Experts of a small language model.
Training: 1869M tokens, 7130 steps.
Below are experts of layer 5 (counted from 0) of a mixture-of-experts language model. Rows are named up (a neuron's input weights, with its number) and show model dimensions 192-287. Each number is 500 + 25 x the weight over its row's rms, rounded and kept within 0 to 999. Numbers have three digits each.
Before each expert's rows: "mostly gets" lists some tokens that are sent to it at least half of the time. This comes from a sample of Wikipedia text that the model never trained on.

# expert 10
mostly gets: "but ", "and ", "with ", "against ", "only ", "while "
up0:534552477497470517515526467506474475521496531542549500521553475522493526527491468494531484508517481528521511485491497456524489495486514522486533483518518499479514519486520490507498501472481514435508471470498494489451525472534473520495474425528549534533516488540502531470488453512514511522
up1:474528464487501536497497516468540502493497503540512482508499509456502553521559520503518519452500505485464460499436438545504465480509524468512464533453492491519458554503495511553480507473499484498486504498458520471537476494498511527517534554505501482500567531481474473514489496483482485494
up2:500513504527482454526488504513522468519484525502531480523467492518511472496586528446498482449512471574472500481506518509511524473526498558511505502482535487497504521532463482520496517480487486491502464472495514501502526516486466485520523469522514502526481504483504517483509528509476446523
up3:483467485513477463509496507528527526471503450498471531538508516508505493535561510475487516532528470499520486532455528482529510483494496512498512550471512484500497534441532486501446520496516531482487486484548547501525520530465492505502485486498482477464558513491487516526548516545504470510
up4:503486540465533509483486543487474503534527455503482511473488478498489477534557506524496473532529525497479530470497480514537525516503503502465522509494444510469519462451446521495509466537507475514512526490513498492491534504528522456499548474475500483513491539488511516538506497472491533496
up5:485499482477532541507496512539511516464491512473457501473483472516525518508510498477520508474526480498548475528493506507494469484506475494511534516437496532453435486497497534523443508470510501534516481481544504518487508460541518519466496459483457473505464498473529482487527461486448512490
up6:486519499530517477514503501513521506470484562522464466484482519488483489462514487476503524522500514518528472460478487488500471503492506479488519487504505527515490459440531507557485496457498526534511502486485505527500499506510558501464543492538493481501505480499498491475516491512505506479
up7:498513489517492496520497466516480518508489485473513534518493464529501531494500490484503465487527500483547490454472507450482512492500490530495528511488541489497506504495504508491452510487518515443556505503507489509474486489526520492507484523471504521553509508466497519495513461524471535525
up8:480501489526491514488452438477502519475475487558493512475517489537511554512524521499510550499470497531451509514507522532493471491561443551479472528450497536483531525463489479522504500492482494484520482485482542490494494490475497529502500480533508494502516506455538493495513546494466508477
up9:466485511483496506526526532490496485477482505546481517506426495482526490505490519496513502462482532479533496498471538491534502505502508506459496505491507440521506458503446484540456502549502485498551493487467497510502485487535558497514489464520463491499502518484500505498484467503513512507
up10:489484461497524521502499473486505513508509501485530516514490473503500566500523486498521522494513501525503529468488492518497521527502508516514548506505454527540474512428483495511524521480480462520473484475472536490466531473521525535503518528505508500497521480479530471500516516511515483460
up11:481509482499490464515501524520491524510483498511458472537436509439479479515498455501497503472523477540502492503534503526479464540534495480502488487450483479577479526493529514547476505518495512509529506484471540508507484528495496478488503502555484511506524505486526485470498522496491508539
up12:509539507518514532502513477518487509466493489493498440496519525509524481516551536536497535482472517519507498490472492495545494496486491513506463506503487512487515516506478519534510477515481515535485501486460528509502468500514445478484507501508510505508503491537518444504516480503482481497
up13:475531520466466479497475511541490499501476465510479538503524488480478511483484459491497498459516454546475506482492498504495476481515494513505534477501515502507498504485531525542501479485524518491474508479484500493483512538477550464472467469464509573533501527490487485516519493472479464517
up14:467466510489496493500505530482482524460468520514524522543487522514497497543516514518523487501525504536484516490484528493497502505491499541485489533492530466492503540471475490492480491508473515456554505475470533496493465493522546514503517486517511461503536536481493508513523489510494455505
up15:534465481490472493508506507506482466485484475529538495531508529501508532515482467507535469532504528499459489570443465493474518481485483522489575552508511499499537473470524496548460512500515462527489465476525497501477542547535519546468506504534464479484493489486462462468509488541517500463
up16:505536517482455539495477461482495484475447523492513519512486532485512541522532545489524502485491482473505536514512456466424513500537476495507500514487476486473496513526526506459517480532456482460522476475501515471484518470491504515508496475492483537517468505472482485493462516501479513511
up17:489451469488494519492502453491504492479491491574517479499505484523534482459500523491491533478493504491545515572490544521513558480506507470503526560523522460545480497539495498484458501498470458514519466485505491483483540482523535516516477495513481530444468519479496500499547478514496519510
up18:507446504485526455512495507509512491497499491492501506533489456477501520459515461506537499499489491504517474494474477522508496495519494535494509470509484510502484472470461469528495487469475478509512451474475491521444489522510498518499552515508502502499533529519539528537519514499526499508
up19:436508514484459470483520462494508493538496498503510499545448490507484539499505531495514542519502470482568470491534467530548514536502457514490499498456511468471501505476519493478541526457477543495538474519481570506474510505471560500492509454487488521529530511498508487564527499551517490516
up20:505490466519521533481475554502527475466484509513523467518518505499513512484522532528518528479552426467476503511448517504489482532481478492496533524514522508476545518498534480482487508523541486479475462495500547485537521499480500513498493465548532514504508519512465497504542498521550477548
up21:523469495489513491496501501452503481499506521442492518519498469491489451487456527510516532497499474458502530511515518468494523546460503511482505465521503481526470483508517533520495494539500506509526534505456486484500486475511528537486482534511497503521516475485438505514515491499523519507

# expert 2
mostly gets: "-", "al", "re", "Al", "le", "co"
up0:467472480500478486515494478482482531487502497482487467524491493489463548536507471497498498483443483475491508481503494490499464539562516489457540504481512526518463495481536487519524498526503519502525473508561503467488495457525496471486440520528510543494515472522506510520510509540509520501
up1:496539462511514489506553500506489487487477516514530522528512513481471503506493481496516487494503518483494457505465521501520494501463504536457479470477462484506483522521494531470508501463564531481512464503498498486537473509523528463485460486505530500523511502492538501484508476504468513494
up2:475536500502463492446448509508488508495451526555523556519509486483482496520463479497546511499518494508503455504526503514519513493539492516500527509471498547502479509522529514481464475476521494493515513454507528532458488508509505501499526514478493533497531492438561541514503471474499503538
up3:509505553429524526511522486454494503471495502490477533537507517490521462538495475485487527513488524464484465542514471478492506529513496498487504498471508541494496500469508505472487511579522485503497472502551462500492534505443507480516490464460488436466499476547500497471506459540499504483
up4:484430500510474450531497499496526468461495454491497550440488502483514492514516504492514505519505478493517482521502507530493531501497497493488504488469559474507530496505522504491465517529456487467514478498478509517501438518492520468481530486504482485495500507561507470474518504495535526489
up5:529497495474494512521550496480506526523443460505503505494493440503496492549503496510523454480530512469434475532513496535491555540496474501485536474479496479496493477538485536492479494481506543514509519475461495479474519493515496466463531490531471529533520513523525488505495484513509493523
up6:482476502473499510488518484494507552460512469488488473492471495472496468523510471474507475509524533480458536503521497536556519484500496494532517494495496440521481466501470525536530506492527502481450454515504481550480511470553487483480451517533455514486510525485449514512504480530474527520
up7:497491521529473513513525474502475542475501530508514500469460488498500480497492498480509459487481484506494482535490508519531517554513421486524524528476510472481500520509507553522451530495463554491466509481486500506499474484488501509461502490543451492507515484480507487518515450522485486491
up8:495522503477525452483499460498508523442487504488530503517455521504471525491510505480514470528527489565490523485519454532512442490493490525514519523494498510478490513476505457489510494519519486491521473501550492540507458530494512475543505460483470495522481479468464495477514533505504493515
up9:556532481541495534555497481522497458502484525536510489499504491514543536492545451446514507481528458456519515483522524507483501475490569497477484506489513471498508496490541496548490482525473564462528529456507534487499477534511503484505526477456507506499515519499484516481505484489497488538
up10:496501470524480489460505504539507521496485492474536508498465507507451498470506524555507489483507502528533487465500537525505478500496483469493546477485538461495508515502482521512494529503487490481499490492484582483539482533510523503496532503527508487497505513512534530533497452511532522503
up11:525513497535483511489502459507537483499503432490478551477445494484503502456463525515517487518521506536501493511478497511529441486506492511546521483502529478476460494500518513521496494495531519521475482486494481527531501502484481520477485484480494484551505516496463508504497512516495469430
up12:470506470484525475519462531539493493498514474516480534431518525476545475515528511505492484551507490474514522502490566501499480494475487479490515487483528489497497490494513502508454498497530535477486481509554517460484495531498502530484478502495513538486530493496499531475514463506494484538
up13:491464534458444498504496424517492520513527592473496522456530478511487525498488462491504471540480493495520529507475521469505532545507521497492488449532478496503478535490499515482511499527532474489530531501519534501496506519503510485481521494523468511545490494467457532504505551480509491520
up14:473538512502499496516493463525516532462517498517508497512488499507486530465482470515538532515496469523511521536518539511515476532503491509481499525446480486503499546490518531489523501528534504467517525471477471522512511516520494490498531489485470535506506510562519528490506474494489506471
up15:507464521450457502484454484435529576497489479506493509545496459502481436485482544542484495506493509535498520500509502452486523522493526512529519504447515520487436531525468502513488449492525511533505479504502553483505504473518491527446479489507495518497511481532496510434526511528502481499
up16:451482510550473489478515506465551497467481466495485506530456504498491526531494482535503456501495517470562479485515496523491484508506483497527495487506530489469532500507515480593523501512515538471499485489492483550519473539514531492504508523487449468485505463517507460488522510560533517512
up17:501513503510446509495508473542488481510467516483507517529476508493523524471500517470532513445515514483541510482519477522494549538483492509468496492533506482491505509504506532541484486519495505479536520484499541484524511448507511523492516452523511487535498469523514555485485505468478522539
up18:531515447514510516460515535484520533475527515513478518536498501479473478522502476525516474527518481524526492511514486495552435510517511491499500473532521530511514499468489535526533521517515497489458495511479480462486479463468482517554496476517503513516510473520525445486490522490501524521
up19:488525514486470519457520483505509501460487489470482478538525523490538497511499544499524513508532448496470507489516525545505539502514522525510484498523530484521495487499501499466481495477508518455472513498477514502486503466514510511514476522477482504470486500522468496513509473526482538488
up20:511497504470470501466460515496514480463521542505514489526485501514498475530535496500480483505528452484512486501507550443474466496517507541546527494543531439483482531503523482512460478525476493512489462529519482461510487494533493482530459503528447499517502518504526479488497501508474534522
up21:473518503458491505495469454498456507481531496483482512494491504496497510481502487487493520490540487476474478504518479506476533500516464508482528548498487503499494534487530478532448483499533528462483515520521547543520477515472523538474477467504488495508487471469493461493533487483500494519

# expert 14
mostly gets: "G", "I", "Sh", "St", "Mar", "Ar"
up0:540520467505534508508505481529503486493487466554509460481487552452508471477527492479467505511548514502506481515500510496538488494523497510457569528477525492508483494478521513520461447521500510466513515477556465479495490492500521472508469491531515515482475523478576478515499478495516483487
up1:532502463517504479506516451474461463521510501511507513470491544492509512518500466539467512477501504557495478568502477511526505456509502510487469493510491483516505478526516524519492492502548489535525452471514494562496514492500507460481543454509514479519479432482496451471510516496482513489
up2:528489487561467487511510500464489516517549523486486532514542531512523517514527508525497478473462509540494506519486531481519507552539526518517503519534519490575477480504473483467474485529490490501498503495557497532513515479542506454529547529515522486489518499480486482502506463496481508489
up3:498489466479519533485536445488485520494521532478516505517505510510478498526492501525522495498511514494500470528510509512531485516501493484534507501495527439534491510533525484511502522502523506542510519507514497521534515513541442511491492527464528484487516424514510443519521503509485527495
up4:471481508495507502481498506501501443482455492527533471502521487425533478508476531514530473494482492514487488477528487490541525539513433502493474482523499480506489517503526522534446532490497482494507487511465513501530474471490505524545544530500501507514471538483478521466502498455480513504
up5:477535496476532506498523470504475530478487527517560532505475528490488485491498470554535494526544463504492511500497478480515520504511471510482515485495499515506475523505472502492467455520568506477529484504503486505502498521475478492499526498495489483536495478525500490451532511481451514548
up6:502525526545450495492540508554505523468486556501487507514525448488454513542499484518494506500525493520481475528465506520517467513492488538489491483492502488518511515552495494508497507489529526513545422492501482520499502515500495505460523510485486517545544488484505485503484494486471471450
up7:501488453469497515508496470500485512520483512467468484497493523489514457520501500500510463526480482465471492503503502470621498523499477505494494518508502486484518533487461486504492503447499475488532484495513504478501530476536501505486477515490513513481510489497507492501513449479496512528
up8:517509525433490511464491450518500539455492489516529520479476487504504484523502497501484520484484516561538482538491479496496528519505503510483506538466498484481487498505588528513527510473507467471531500470499478458543498519513507488485479476523517512434526529477540457463512506443473493464
up9:493569519503515496523529502524502446432446498502502494529529478533502500474503496491590444477513443495528512520525486501516474487509467510498532487473496507478481482572490485513499464487495485518521537462476514475502499541488514505496500486530500516492510517478466484479476487512494523488
up10:509481519480472461470480508512491484485535562535500490501508485520507515488492503487526498489483457511471463535473534513503514492511473491518521555494465527536518445553479492513509502516506490484519464482471512501514480508520493481510469524484441524504490513465504503478506517515465509490
up11:507517453489495520503473495510511479495450512452539534491520545494523494472469495499471488539526528510493512548522498470502524516496484488485519504463500508489518528499500509541460483495514540494486522467503487488477532538517504504475490494494473584476494514541490485470500494500494522573
up12:563484476497484482498482509527470442537508512486502486513508505532516505524514503477462498520479488476490503493510495465524499509515515477517514517486535511512496494506492532495454436532452538537479555494495509541523538513504470440503517485491459510472528498495499487515507492519493483524
up13:502473461530530490496466512483523481463467495506445519513492465496534496507471492499489509517504498521492497484537428458504460509453511515570505553492466485526498498500488537517511475483504513522492484453532519548496518500460449463528482500486495515521579486441504500479515508524449502504
up14:526525470497518506514520429502521452472467498536492506489448515525486549521524496477529453480493493498464510498552498531510500523510491537474478513491471471494490555508536507492514493476450469521544487486483463487488485476453494536489488505539476530523478542524467515460500487517510503522
up15:484500528503475458501534507532532529501553524500490520536471461503502485507478543481459498526513532502485481500498501475519543487505522563525466449478525483499473530460462520493498484496516518516528519501473505537501501464483539452508519544534482523510505488516537499524501506479488474487
up16:477469511470452490451476455521509554491479477501521510509528428507523516524532506466555486535452469525505509509506485527510494498488517537498496532521496506496471508513532476504510479495471511496500485496539503508517463515508521530525520531473501460478526525461485481497547471481485480494
up17:553539469494504523470504490499492500460492481499521481459520506487530477518486521519487493522530467484468478512500471484529459515526502507463533486534472524509481491525486465513492531478478535533498489512517463516480494515493520500514528491508511498524494469537465468462494523490458527534
up18:482476501491483469482477503504518511507504502511474510489551527481514548520487522535509475502513513466445499468536497501516474497540511519479483537516490494470507499487496529474463538478523467484508560496514497481526500523538493494547545417516494538449490511559513470525513484495490526489
up19:508534467468513488485459476486484535520495479491512497515479514504506509516508484505485490491478557493480475517495472481496469515531483466551531474491539482483477513527497527486506472521508505444506560487517487517546475490512522478493446470514505471502538480488531520520555477517484465470
up20:501518472465467527457476499477469532474530503489487526512470505473503516525486489482536479522550480514569485516523498470491503516527496503506526486524501490562501489513496478484524516430503505504523498496505485474455542523533501456554487512508481508523482423470484497531512474542473524514
up21:490518459479492479450482467493500490468493478493499500503494499476466528493506455487501461448474523484533460550502482507489518507537534528556546481533502487507472530476531484504451485523478523540475502500447511535509491477542518484522469485512500486509513495522492491461510537496492523432

# expert 15
mostly gets: "Win ", "−", "death ", "Republican ", "left ", "against "
up0:445543447506522517467473496544487529496500504500506493489501535470513471437515436519490509474496479463527471503534492519527507436455461528468510471502441485519488503476475500456489513527511508503470534501516529542498540512496498512503520469487467505532467528484469415495542473541502514481
up1:488506460486491534563526476474461501526469476499507547510497495542484484508518502547540518515510511487509497502492464508486543523492524500445489533470467465503533494525505503489525460449452507507537529463516498488525526497491496516499493519527514531487477566508481497515467471471520506494
up2:474507480487544537483474520500487466496476478527527480513510485491501528527523470497537507493478473489477515522483495479444515497520488518499521495518490510527510467493492531500496487459475507496479504467499486490575496479490453532446522478511477526502491492462453480505472492496523550554
up3:517489486497524510483516505485505529527485469538495550492473501490502495494525506476516502533529491544521535541494515525486488511525509496492539491518483497521461531486489504502485468458539518530482504504520474530547494480529487485485465426475500489457487526484540506541497510476573536543
up4:513526520489508514512515465521500508488493499488514494510496491503515504460485483514485524499477490560490470514474466508529471483503555525499481482518489486482501542517520488481503515505521492512497512478524533471500544476492539481518487477447519533517458499494542484475477507509423490508
up5:568503479470449508478484508525491509471501513496504459516488487500531496476511530546464555477479495551520513466548531495490467515462498539565504508494458513511471518475473522527527483544530504475483482490508480455507480518523465506521471475488507503467512493499487482494514472509476502463
up6:466539500507475534500529520527501492471495521494486486489539505525511514480502493467547525506533519474535506516510512495453492494473535521524524490494510525524469494490522504460520422495506551509479456486495476514490510538482501450467462470519507516492490513519477513491505465474498583508
up7:503526489477489557486529511491492555434474542470533481529497459488481463538491512479495481485506501522485492502527516502513511478496529450522502541487536500493493519504453496494468479417544474511525509496490541508524500511503470516483481498491468467529503511459481506526541462520499509503
up8:483498498485521480528512473505529525488483484532518462519486485481520490543524493542538520547469504527482485473463482457518500545469536473457500512471476507494498514481507546502516482504525526521497497466482555509498522531542467523471526509527506417501534523489474489500476507496460500498
up9:463496475504507538519525511467490488491465548467495506460514443513494533538506485544492498533485536516516499505495437475469476519519472523501498437456498522502493524516507484505477476483520440518516472500494477537483530493488538474518476501519471503504503487496556498491526498496508468512
up10:459521446494538480448504495479509497510474460488497499466489447478510522492523429494516542531496471492484475537506511484493488507479501517514478466466516496533475549484540503476525514522474500489481507483504477479502555515479536537490505478547506496514514515491470461483545525496485555479
up11:496529505493517551511531501535470556483482551511496503519518522511513490490479522484494505503515484519506486514509524510505482491527494502577501505472522494482480510520486467494520486466533472501491481497526498503494503480540494486474510479461502534517559554480476513486477485500529509533
up12:451538482470492511499473481495488502511514498499508519488543510539511452507512490496500505495528488505500519538535491497536491477501532562472520553518477483476507486488486504497525481523540482508530448523469454524497509488473518530464550482473504515535497517537431509479512495525486563477
up13:498482470455528514481509516480507508471497503504497546504476540461509519509504494484500508539528478471496438510465527485503514538525522496469502510479500485472501525509484538504468510450506485488496485504519519509536474510484472502495507519526484508501535507459531475485511461511532474549
up14:501536489442499532529519428495532460484526506506508504502496517488505507498555494475513518507512492491526473450513518469471468465501512511502496501523465517502504474514454499486505481481533508500550486472483509453504486546510476515524525571535484510481469499524551527508464496469481497471
up15:486505507493473486514504537536508502453475500521518464536484509475488470515512486500511521489501507441485482522521480549484493498490468516514512484500462483519493496510487479500452484496515497493504502500473492523492500527509531520493521473525531513513517498537514479465529489489492515517
up16:537551486521547534515492487481475484477464501521536530468506514494518503495516479478536516488512483498488485493501522494509499528487517485400494496499539470486452538520498539485494446491508493466482503471512490531492485493525524481481502484493516484525486493492508517489512491516542506513
up17:473566464472520530496456486521479526483454551497531506505503458498519496540462514498519514493554475492491481492477522475476501483512500531505523495490505458511459512500486518533504474510507507510519492472517454454472505519531465489514446476481499520525460535482492473529508486527477499502
up18:557498513502457518478497476536539481541505509522490524530507462454517466528461514473499508471520479544497504501489481518519518525474463546508488480514496480478535523477518497545530497482512547561472483492508502505521493468506507514518450510538480543520492476502519439528491526496469560519
up19:499475483507581502534477497479526441487466496509512517502478450494479492520507466539523532472489481456490500532527517518504526550480514505492511489480565482465472480492494528505486517513479460499484451471491481489451472509502501489503516514527506470517525513505472523505482501522490491552
up20:487493511529545552477496435491498480501510480482465500529528448488471555473474501495493501495501489484567521503499523512491534529562481467514518537515466484491486525445472500498510504490512501529517421490513526491554558503559481496483492473546493486553497517478503497480493491503480485507
up21:439513485516486559491523473502493526505471494510476471502466456493489512478481462511516510509519494491498500470543577505519452550525519505485553499465455504527475524502478507447473477503535527495500468485508530509526504477456526511523500482506500512502522621497446508547507457524527498508

# expert 16
mostly gets: "Royal ", "La ", "New ", "Great ", "San ", "Los "
up0:484516492461483490454502539526497496497505512476463468546543508496513456472531498493502450502503494465499516513517431511531445528461505423500505485501439532497494489449498525533503521517477493575546504490538502522508467482532502500512484532494487549536439497480478500500492511516443518479
up1:501513475494519444506526525511488501441469514481482478478480504492511511490501506518535502536511527467501519504487488490520439503480495506499477513488478507516497515459505429451471506456477497459501518487504495504514514580509483536515525491487479524542534502523520495496508457507518547482
up2:494504529488511520497459529519501453481498487516426473538487519475540454519540531504504537505482474509513524536514508473486447498554500485473477500465442510461509522460488527542502561515475529511469478488513513509468501474509496517517523484517500491511510528518452501462521523496530478539
up3:503475494518525524483528546490502494481513488509419512531492489506523520469488521511516522529538525475528495479482447485480487511486483519498477500505527490515484500483509466460489507486480486510523459497504530512492507481496467475478489473493502500519502548466506506570534522520478501526
up4:469565483546498553527520464456440518493490540526535526479463548521475484475527485459541491509470476478524514491496484469488485497502508535494533526476495498482512525503476532507516522491474477486533457474514491501520469497494558490499447491499487499537495532526483528495521479495485509494
up5:526553494540461511474479496513525526460495489468469509460499486531461504469491510493517491507491447526499497513576490526517453496469486469492473512511467530510452511496478488494512493506517487560523459486526532485506478491483517489493448448472550549515474491475430497501500488473479538501
up6:438518498484520493521501483500460510494493493491515502475508484490506494489498494533488477489523495497531477496508492508576462492516487467451519496483493507535441496580484474497535470490510506558531529520518506459502485518518491505498474465494548547522510516464497493536519463444518500501
up7:497543451506463523521511432502541480524464486501500520465502515514482515468479490499501543464475501514507449472469478483480490500506482522491533520491477485524504526554482502507487504535505501494521494487500527513467531486516555499519500497515532576505499516504488540491524467483473478469
up8:501522455485529553485501479507500505506486497510496486529519489469499472492511509536506478524511452485509486507516490489464489478507489526490539469483490522533478540502510498471465516494516542508511486486518493550546485511519481509501499453474487504503510481455536494508530493472502485544
up9:466503441474516524541525489536540458458499484527504530477475472434495529524503509481508533488499480486491516522482520509476496507502508521475513474501512470462505501499532527500490474471521512539476545493493518495473492515524494491536470476523484518483478535472524499498516481527467476524
up10:478517521510464490535518474527504464466467469517467513545483521490460505503534522463486467491481509469507520525543537522521478470496483505508533473490467535515493471477478493505482523481520471508511479493506550540515477458512533512515515482478493457507489490520517521536556498470450513479
up11:434500508477467479462533477522551486514492462501468501500504493531548494454503485498509505521470453519514483525480499507490501482504493526471526497492501552507500510484505531508476476511452525482512501473486520507515506471492541545519518517495453478461495512495508467469549538509545489489
up12:457520492484454532482521459527504492500480510472528512476522485522459495525506482465506496488516473450501475531538482458479527487491475478458505519513492525474524525531516542488499493514493513465528503489474490508472464476534519466517518495490514535529496514496472494481478460470531496448
up13:461513453469493519531566440511472502501491487546500483496502523522528514557501496498500509526484497537479479465456510476536481517551477493499486484497536504497457529497506536484488469504499523494471499509486505437467494525487518525495534492514472463475514516459477517526521500523483540445
up14:477494508486517482496487494485467535516500499476457543493529450458523548498480481511510507446552499496469462512497510539452524558477478502454547512529496480473546493488500539492480501517468531511473507480492497493538514526483493438508494536487520485504513516527496465507489461456469471459
up15:498512482466519490501501504462499505483482492437524443482509540493499513480463514531521510526511513510505452505543438469457517515524545526505528508535510529501489490494534495501491465508466511509507464490505498480483530497518494494493509525494521526515451494468489555517461451478485497470
up16:513499433505507494504465496477489490510462518470501522477467501504488482510512486526502481484475513485518461475483477537491479532464486505471510470478528451529539546499498475538490432514429566522511489495502507489519488488518478492499461509469504502496501564483507535504500494513523490520
up17:449478497467514495501463459506501495502507510504496534515514561505502512545484487484502546531560519507499523511523474534473474518462497479529505496487526507462475479512519528516517461462524492448498518508447539483492510515469499449507510462499520489496529551482525484504487427510502509501
up18:530491527477496505487496500453458519476477482494471477451470526525518549507476534457524506501523501432486497531512492461466499509543478479438502463510555467548478489478482518535527526471500522499501488504446500496494502501588474542469524516462493474542448508522483503517529479487556508491
up19:511499509523461490525497469486510508513454468533518547490516500529460507532516470523545477505491488510535514527467483484507521528460508487498514501473490431520509542472513484489471480487509461508530499479495476526486519479493529501462455516508467513487500531477490487538567503540454524473
up20:486504457487480502483535504457488534545487502493457526473494531482519495494485531489515502551523497456465496518458488516528461518495438497476470499500497523489474533516502521510520483560471533556493480487499525544507510495471470484507531520520517511490502472527452474497518502495499504496
up21:454516501511486461450476472507476525509497560420544528496494561455490514474482505461504541486543506498498504500520536476459500512494492476482527517489524520527462507510496502483526485521519505522544553508483494441501529499511455513507493500516546517510443502448477498510494429481532501449

# expert 26
mostly gets: "In ", "=== ", "As ", "See ", "List ", "On "
up0:478536503455537474488512474449491474496493504494474496550498517457515502544505479516514505506515519495443496447531466446528482512460532452515511466455511513465503526473516525474500495514514523444522480483455512490490534474491464532487518491469510489496454482481487511535496517527502498482
up1:498504492480485520528525497528516530434513509525497526517539528484509523519510482540491496534506484466444482474520485458436536498525514543483514476473483512535525510506513492516482456488492491497517507479484503481463501509487449506474545422492501539498492475485496493463515473478501479525
up2:492478467455478512513493466513516506458484510592530452503476514465501510513517474525516516544501511452476465487510467523451527516483486460518500478504498438457511511497521514529491489482482507530524454461503518477499473516524497478464517496539489496500451506450478499544511543516490492535
up3:484520473490514521419498483509521467487466501532510535484534559491501524477535513493505467505517496470493471508499434479489483508509503485558504504505494473523505505491520515455508494526466474490473514467514512480504540523514498479469507460505499469535506499467522519515503448485506518526
up4:487486537482523531497526473488507533476513485523483522455482452501494515501518508474527516504509496517487509526511522465460488509558436480528516505487502460496473492527547483517500495443535486447517513484507506499495497500484500482505511478508488502501485515467531473533528485463479523462
up5:463510525484485517522515531525521484494480556526481471452537483519519477489494502508524518533537474465522476533472473448504426506538499507513504490506516445498502480449522528489490503494495476479530499487527545483467494488514505542474484533511459495501498517507520507504462489510491540519
up6:509498432499473481480502504510515505484481490504505536500506454492485446473467494498514513538516512484508482483533517543483480551489457492502547482474532526471507493505502500454492431505511503530491488492480461519504487484475510456497484471525486511523500497468506460452455490505490529504
up7:505517488518548499515485478502513472529477496505502456513510519525508455501484485521505538527518480536544475493471509490500498529525517514535489491506508526428506489477523483495512518490480476461516497501521503500516533510495479510509508528543512455540516457506523508471491521495501470516
up8:528534526481497534475530474501484485491473516488509512487507532519526516514497522515528518517487480525481482483474456462475518502561491492465531454487519461422429526517546474476512492542520519485476474490474496460502542532517492523463544513522468490553463470494537466507503458466536524503
up9:482530512500486500511496445487541474506497509497508504476520453482504504483535472504524530521520509484489506487516503546507483516475524481475561507502501502509474524483499548467506464506460478472485529494483500516496464534473475481474508481493527533486491483499485492566487476529488490488
up10:468492492491524510527495494531493539488508516532505477549535452512515520506485510541502550519503520520522494425474536496523516523504474501462503519481495498476501529465513529473502451532514541520538460497529522505519495482458515480467477495527524546519490493499465500507512532530484516521
up11:507495447476479530520492462527494477488537466507459463567530510468540498493499558502469503480508481465504478553553525542467489477546529501532514512505534511468533510480528512535492450518487487498523474512529492502551555478458497476500472479508543546478461481506451437510525525527503528521
up12:481483503516505572483475519491491527442505511564505528493480464537517499532520515468509503495498505455506500512486491494498493500541498524496482479483534487478452510486551521529503489525463497493509486482511482484549527480479498538463526538561465490504486544485478480528479553496490577543
up13:510544476496539487508526499527482486503491498494473520552523524509538507529524512511517495522522474465536490521507516507476457517498498518514455496510464480542482478482502523483502477513518522499535519505479501496490516511482485490491498507509497512532475487458445521513512494516530509469
up14:508480507459523483502521475490502494518485473527467519434460527501510465501477532496503544515498534446484500554488491526515521532513477498475492492503528486517481502494511466486533466514484521513459474486512539471515487513536503492472516480479464517506497542474494507542523562494520503477
up15:488486498465512468488558483472499493453516514500484495569538504526520522527526506494503506525496524486503504529503485532500487488562508486501502512490502503542498515479447525485507506486515500476487533497484515481485527504491487502512500501492500515499484547500526505501502508487504502536
up16:488487473488570489502485516471501514431500491498521516522496501509521473456497544500506493504468497524498495479514468507546487512518479498479507531459511538544418537491482504476508447553457462488475492482473515484483526476533488506513498492545504512550508473512466503502527519478508513549
up17:491497456479463532481515483457513546464507476531486497446474483446561576482492520475522540527529524477487517485499497466525477517530472506507499490495481498480526491496509476508479449489500540532520471500492469520512469476497478485483477477513431529482485581507522499513556450477487507509
up18:482489488480492476488532506469537483505497494542481451480505443494516520544527484516524482535500491467484493505474517526496505516507477504521511503498464456500476490485517502427503508515511503487476516504498502494469495556489490518468498520515478513501466551510486517557473500497480527490
up19:511502493499507478512483454519503501477470472476504472519539478499518488500495483458549537522522543504540512529479480491463476514515488503472478485480528457453458509457513524529469525471466536480569519484507489507528474477500457520481492467516502500538511525468489491479528490495524558528
up20:496524466524495551487491494513525497497511555524537489447498521514500470522472518514497522476524499493490509511509492478505489515508499509468511487474540465497459490498534518533468503526526519514471539481476514497538486520484499513507518524490476486528545485493510527509479467482527498449
up21:486510503482523532456514513489485533503512474510483545533521488494548449495516479480531502523513487497486500505498514501509489487508474497532474511487518499509447473460500564468488474501479437498507491513505451525541536488466501516509500462519472507510481533485442554509496517527505523526